{"d_model": 512, "n_experts": 64, "d_expert": 256, "d_shared_expert": 0, "routed_scale": 1.5, "balance_bias": true, "init_std_router": 0.0211, "lr_router": 0.00243, "norm_eps": 1e-06, "lr": 0.00468, "beta1": 0.95, "grad_clip": 1.0, "batch_tokens": 262144, "steps": 4918}
Below are experts of layer 3 (counted from 0) of a mixture-of-experts language model. Rows are named router (the router's row for the expert), gate (a neuron's input weights, with its number), up (a neuron's input weights, with its number), down (a neuron's output weights, with its number) and show model dimensions 128-255. Each number is 500 + 50 x the weight over its row's rms, rounded and kept within 0 to 999. Numbers have three digits each.
Before each expert's rows: a language model's description of what the expert responds to; "comes after" lists some tokens at least twice as common just before its tokens as in all text. This comes from a sample of Wikipedia text that the model never trained on. Tokens count by the router's weight.

# expert 59
It responds to: Table header words. Column headers and cell words in sports and election tables, such as Nation, Team, Silver, Release, plus country codes ENG, ITA, USA.
comes after: " |", "|", ";", " (", ":", " ·"
router:627519443477567580461475481440524538556489515368464440536452526512490441522530483442487547565588439511459466529544501536451424522496500594397475483498544525463495495490445438457528379463499476466521470528459464573542367499452480544498535446416530502494479553475552505458522499500563544581515509474589472547458603551485448461565495486474488534547492478532437436496552464520560559372542
gate1:501483522533506390508469501396565521525471504477515517557476395508416486599459569526565557493464488476488536458411534583535507529469520482590491427509455470456633502525569483487529535544548570578550497482531414441477465573532436587487440435509498452497543505462536574485448557531609585529575479547417405506482521523453503500508455500454564575539572412471563416606505502451438412475513
up1:528501535512545500530409478515537481626507548506513472426467458501500430482422509471582536539523468522543503595500542603584471455538482428573568393507464558561537523496633489516445423433508504554463493557467533590500486536524530457475493505479493439492467630517447513465512671545485566554474541487548440513471507527515537521448483535464522490467504576471479405459642534597513506472481
down1:501622536431524545467461469483492408528488551467545506532415556503384486482471473538541543502495528504487436646602470450485406469505529466504481509492413587494509528520343447471531443508420531449552456579583533438641548574486447520476509463450500534549511524495530457539572473458452458495547512577523527481572518531482513518479528473556610516447473553495466389529440492450444447469511

# expert 35
It responds to: Event nouns, direction words. Nouns for events and outcomes after the or his, plus adverbs of direction, as in his arrival, to death, back, north, up.
comes after: " the", " to", " his", " a", "'s", " their"
router:573568419467475513523485511495541535460455538435478484478597486426503461482500440395470573510468484522550515462518495428485454514491450488569467428487459544476619425502524423507584478488443612372521422433514521577505520412556396560569547553590429403431502509574538432493525478461526464513455552590501522523484476479404533421512488536491461534517487534399461439582484535418552521558490
gate0:456442475574446490511462559440496510437517585557486497523525541481491437497418509507523441464501580555500398566441587504455442520450509472476469480498460498542561455593473461576545511426442419520466484508480462575511486511526476559471494456520499493491546587497451590494502468480557518508459455541534422502444548508370415428543438567500501386599434507513426432544470460397491453555487
up0:501470471513535447476478491602451437516519498463533464512505503524473535469542396519524574401517528489580541502505508550597476480438562479508407495542427526384430571545509503582479629563465507498540458532456517509506486609579472484515483557597472415437540494446470454480413399504565604502611498435425394459486486390478623420451573494463532467419502512546477496571471499509433457501469
down0:557479508630439546611571507521494434493427462434499481504460531484487506466573480397522530486463452453529562552546530523549549532493460449490490480450540539481569538504405444481540397507509537464478492655554465490600537565467559523458373483480496559514515427430515475533525551544490490429478502557485482511441502558463527572506497549585450461513533526479466526536488538444520506518478

# expert 21
It responds to: Blank table cells. The space token inside wiki tables, after a pipe and before numbers in sports and statistics rows, e.g. | 6, | 161.
comes after: " |", ";", ":", " /", " W", " L"
router:582424468497546499519503481536509513587434525462439501461490636419527459473515452463516514555462462609555540476509400456513459512404534432519411462518600576475412464435465560525472422488385613457436518481484463474521455455507435454513582577493501548511592470486523531582499511622538472498433526409458534444505494440444564416458538505474435503565499447523496466463475486464500392526507
gate1:496616546494487487477488451457440633542450565494492527496473454594509440442562515544534368506496446447571518483559479523411331453504407558486496514501448496513464544543506480465537587471421570455452553495614497548442407470520481418534619536477449502455536478518575520501579494410572567463485511495545499556594523487459506459513520425489400543437555479525556569458479450512441512559527
up1:464519619590468516538592534501506532486543591539467552617387417551545523559529522525438512472451551438528487522533507571453490453535421476599495418536520501525566544504463487541590522484460500525469543522567441515451502588522547445506582463507505502512488495509537523493468596435441516545536527540472512504562536440400556478546462422455506447433509470515538528423477498485514512567537
down1:540471496544415407447705536599528536594482548499517441527493481441465499462459505483523566436463477496509516500561512497550527489625440465587470451503505551524589490476529509608535542485453542477459413518475565505437482454544537443578478441484495551539451521605506488482442527481616534543513503551416477494496387409443488501539464467449519518450436499490500475521525448476555452502522

# expert 44
It responds to: Table numbers. Leading digits of numbers in table cells and statistics, especially sports standings and vote counts, such as 1 in 10, 2 in 2018.
comes after: " ", " (", "–", " −", " +", "\"\n"
router:560532443573606372527524469485561462497488500505474555476500535536475419518467379517511541491495491409520497541528412508537520549433582538490392475503570531505507476521487464482534583490417515478556460517575537544526409515370494503445484480433558531473507563513490500428504535550583516566484413491499446501509578519490545491496514448481487465463475468391467469439598486541518533428477
gate1:571552507527571537519522429482473461502460542551536535454477589412497515591463423555556475507501512489407433393499453537519506549519459464526429500479521392483460506375412528479407517503580559423559486394443475431551513400429468476488478543454435464561476474500511501472452529472523468458470510574514617516542510449516444605545539463440513586495526545535340446514610528556410438507472
up1:526525453470486515402443503457529550482557460440548494525609456473502645493542485409499509496484555501582522502495506530451467525530576493494557523492443431547515524527447489514487535487493464427480572484571529461479523399445499545456584536457573615454508544487473483513543496552547485415486595526399466537539516519571463506437533584490451448513374498494531528548525591468530459527554
down1:422389550532483490596609491515443530466453462501490487439458448507525557539438483509458430558597519497458505475585447555525576561462585381546409416547462586561458446416401459455459421532607495533533444527490465529536615408539568544474535552479458449548479452555591446501494525537582551508542517568455532573486431562477498543506565500460539574495523509453545450542556503474510490520456

# expert 55
It responds to: Infobox field labels. Labels and short values in infoboxes, lists and tables, often before a colon, such as Website, Coordinates, Genre, Spouse.
comes after: "-", ":", "\n\n", "|", " •", ")\n\n"
router:457496509429522521480422523418507510507530436450547445507420457537438553522541581515523453493469452472550458429543604587483465582544584504502585507455592422549562512519504556427479409534436503517573414451495474486514487479473537521538486473488518433581495435500569473461457504639521499495526548576585488517490610481544493434551452433429474510424497547517420471495450505497522518438492
gate1:437469478566542490416510447522541480510405518470512453500564588545465531512472549548543545582508454490619474443490513561555499525487481486476530502575531488476480565506494507471513411482443480540495478489499438522611465483528561453523533500512560537398486507468473433470560539515544485414466416472417457533464545539451454448455554583493446459497398531531446521530509462570553590424469
up1:579541632474531440470504447560482510437545434472485486487468468548613514463499552558455488470449448519428503530535436497581393493505512452462480489512455513483448499481496413511391488507511564486470536543410484456503576516549478581404483485497592539538493551404517529556460527464488537504550447475505597455557463499492511562465452580479504498420347491380546511550448550511546434533575
down1:499500621540495533500467486584508523471526484442549514554515502522394465442428508503464532501546496434432486439447517467581561451547522474530470462546449502440452521544401492546475458442526564548526492495590442455564495345435530473494521385516551491540509591462563451390524435514474437510473499560537583488538455416427478479494438553511488481622430521431492473480430504506472559475515

# expert 52
It responds to: Paragraph and section breaks. Paragraph breaks, == section heading markers, and opening quotation marks at text boundaries, e.g. sentence-final period plus blank line before headings.
comes after: ".\n\n", " |\n\n", "\n\n", ").", "History", " career"
router:501438500479581543587573538551429486543581549483484526480477532475557583552534481481415407551489426525507526495470446547521408450423536491524569486470543576497462428557505534528567497518592560541540498486486440553522473585551491472548448585499442441501536545479530677406500542495487508443554515541522418527473539497576513485491602528491509423584375538577432549545528452471453495564516
gate1:495550505482499543479529481556582531583518423425450523534527565508501521451528487490497545528574480459401513529464594512504467483515595486493498573500416439580524494546550499477493477502509653510476499384475477505471462507476550500581461563478536502496476496521538479479450471526523571426525587561496586574501471457559496490544473509497558516464377430499550587474538487395449475459547
up1:571501518496449473519520542479519585533561422559589516528463515482573485507516466588483473493511475390510500481515511585608593516499589462473509481505565549494436457450545479558528514477588519544551535426382562506458473415476469605420461492529437550566446525454468442493558480475543418499493450506451501503510456590508488601417557532568492452547496506526596497484359502545525398477493
down1:450480476498484446484473467483428445560519509447529645478445519454484450511530431473489474484534562449450471497483478475576526507519506545474542406456452546531459412482469527543532507423428497459449506448444567531466472554431475518493559452479512449440443392586524444486492505470396524563473571465432539493491516475476617478440522546569453491486510511531482584466500494412454427596446

# expert 6
It responds to: Leading digits, unit words. First digit of a number (years, order numbers) and unit or duration words after numbers, such as ft, mm, years, minutes.
comes after: " ", "–", "/", "1", " $", "-"
router:509525450529562523457545403455507514476475528516447628466442624467488485510397445488558549549501496570530498446509521419504583464456515519581533415548495493571551544518524470560523522569512520618450511529591432517408423487542536565665519406536495553415504436525495525558481490569472513451494443574486566554468530528542540534474578532489466522504506564422412518508515506553462551557455
gate1:423541517485515572538502478478493443570488430435448450514445512497547461520530461525501556531449526420493521541467426533494503499505487488426453471496580530428563566479404524431458467546497437552509449473494566486486499422433506442548522498531523463533524481486479542463476567477511498482601575402567547479461443540451532543525502558424496437490454485508475475534458412543528558421518
up1:541394548486550410415503472477493489425588506471504442421526530495407478483483514500614573500507454499477544468523609544419440507544561537501497537480499466539544488556440483489551499510491496524435573503466593548577514543510471540542461564505526488439419489438514407475607495476429580421431489490480468543515538401480489517527429494521508566520506526489390544444549521498504470446397
down1:477483554501551487433511451644515466563441548511512474536494603525554462449517513436544438492522481434505539434436485539527502463506583534469448512487541459510526551471469476479519522584524465529505530535539482567608549450538469576546629538431401484530486508477527412480512503564463483445498558442417479564540469441525463523500399588590577481511451481517437488495579443498537491499461

# expert 47
It responds to: Article the, table pipes. The word the before names and places, as in the NBA Finals or the village, plus pipes in table headers and rows.
comes after: " in", " of", " at", " |\n", " by", " to"
router:474394557418515514511562533442461565460492460450509519489492388545592465515467431470498406475578510475442452505513545562465448533461479509463538586441372419527585548549519546512411499534468497524426427418503521596496566478539524471454516427456507503516409542440529555460521517559524436421501574487437432448461548421384537527513542576467522502352409529492562577542535476473428448420486
gate0:401320507469542476489465492539489536484463527518463528457493489532486491489443539474483554457459587487613472557536538434543398506403501528480492377461476489427493423564469522483582454490449493551507435503471476584536458496442494511480531557482577570507589542349521422583542467432430503534440522484505527499505435459490525453490472531490520577478469505492395566534532591469483480439477
up0:447565446398517528542466550394507496442432432507521504522542603502532434580420557506554440521496529496557511478502528526502474559476558491468524496469464512497590406552485476510512505438547554482523531506475494460407542437440468555503431454484532466447591463465541514502457483513534560436354530525462587379506486469535452427566523563510543468539518486552396437468453458516564489484486
down0:514588482417578544454487446477550455464404539499494478507494547573419404593563483584478523456491486539424481523514510402465453524550439484475524501561547593350457484507405520502607468567536542401498491435475467541474512526487423522559497489532558521457549408557540541546463470555515562482450504484538539473420528506486447525525478520524495600452538498535482395461528474546475550492538

# expert 60
It responds to: Function words in titles. Prepositions and articles after nouns or verbs, especially for, the, of, by, as in best known for, Theatre for the New City.
comes after: " for", " of", " in", " on", " \"", " with"
router:415584510533481456531471553581503532508526404504543520448473598468542559540511611572464526553490495457390475520560546464489460451476510522479465547484524464507483497459493525421471588439521552514525508601466519501514516507537432525537549400486569486442479473446388497538517553492417517467544462490521476473501446488471484518455554517526490560576594482456543483494582502517502554537446
gate1:535517470461558531486466439548502534462472509467511519549517366502399516454435460482439576485386603469533476499465495570474617610494524472545457444437468587542573565481549525519516427480591592426586519628534473428507409478577505499530569474487571575396473534470485529485485571484453465480483480550458500519502492558429540519537421568524481554482451487525539461465486580374471489503479
up1:481437564446430540395596603484441453555543448502396453511491440537513463511605573417492520528469468528478476476526517403460496507505521598457481515537407519533468515522516503523490591517461586433479495539548511538614480478434608448460540467516474536477509503473420462476513424549505480516470484458599428581521531366507456402464501502459539500500534553469513455501520470446535450430526
down1:434503418551523410558507505528424535465604574432574560394412513455482434500461558450490656518517469451568572460423499594573506530492570583479535519447420468425537502479529393491543602508500570440462448520524561506511450635554471479410513430516474463466489527455563545449495463513481478494534671480400406535518491537523460469526566485553543563530486528534506606482481450505512543527452

# expert 2
It responds to: Determiners and possessives. The article the and possessive words like his, their, its, or 's after names, as in Ruxton's, the group, his own.
comes after: " of", ".", " to", " in", " and", " with"
router:490430536585485423522600507496484493534543509466535502459537482445525448624492509417554443580543496526472472533492454570508519566502561455497547464525480498504572530621452556631436537429461547495419436556472449479496467464522551427570494542402518470475505459496508553491524445578605487491503452542540437476535510474515507508567441427378482498399412361411568489581545504438481484525563
gate1:461488512559530461618447477451438476439466480482466494544480563463509540413518519448527520478592533451480441572349540572444547487497452553459516423580481582473531548557505587508497452447461333514493508495537499530606449512481498503487470455458547484550478471480537411537428521554456529451573576504493513509464377522511404528578590480379503574499496593487451496508512490459441482502519
up1:549597501409481549416521476511400581430555504500464475541540508502511449543509479533441461500487444460466414519470503535559516396599531552490519499400522516550385579427421472576568552560420560510543567450547506559466439516595505501372552517534461519451483577505504541487555492534574385475506465429580432479471511462469548515442456559518483518468474487511537498377389600491545515436486
down1:533529536411465465517473467395497509459556514504507384460517475513532467512508534529504459469608537429533491517456474526487475446511549497499435460559503468493495586473413441431597470547505548571483515388549498526463552484499535505482567505476444603448459527508509484420480496573532536460444496516545562559593436381483536460537409509502541546488441493534428562478441539520609529477465

# expert 37
It responds to: Spaces before dates. Space tokens and first digits opening a year or day in dates, after in, on or month names, such as in 1848.
comes after: " ", " in", ",", ":", " January", " June"
router:470544511518499511482489399520439540539559477490560536455532471479494493499590561422402531466472486532551504462506511488525485506516510404597483580424448475541467564537576533545450481528502529540470555417370507480449576505549479526525513508527477540513532424455407443543484538426517552551474458486501476528515433480529494579472401422461554471558569434491564521569472436492473442523501
gate1:485502403441477448500543470581506565573593478551526491548576511513562517531416480469463386439469458587526465504494441503558480513440492476560605528520517508461449488479629471452489560466518557478442531484465565492464422469525577472641501482581462509525448501488511409569505493405605516459498370502472552425485477383407510457587447499537449543540558594436496405488568534584463549431538
up1:510425514443428522509393495468471515416535531401468593530507487514561578460525435461557488494550478486431451478530493499472511533471552488450508505405473492443574470484507515537415479452545477459586442496437463593453479489498511497477532509389460546489598470555529522638524479508512520534501477582544573539526505556550427590553476534462553400551482460562499497478467537442524461420507
down1:462500523482500469504475575510576465567579552511509500495481514471426583545532458516513513393442538530545494469519446470557503581423498593578495452444541597424516506558436505575522426511419465502499510512542538528492504512622523517524526469549566525489416430523472523484483583488527423529476483482563555540447568520509509522508525588438531475572640463455532518560509567598534439391390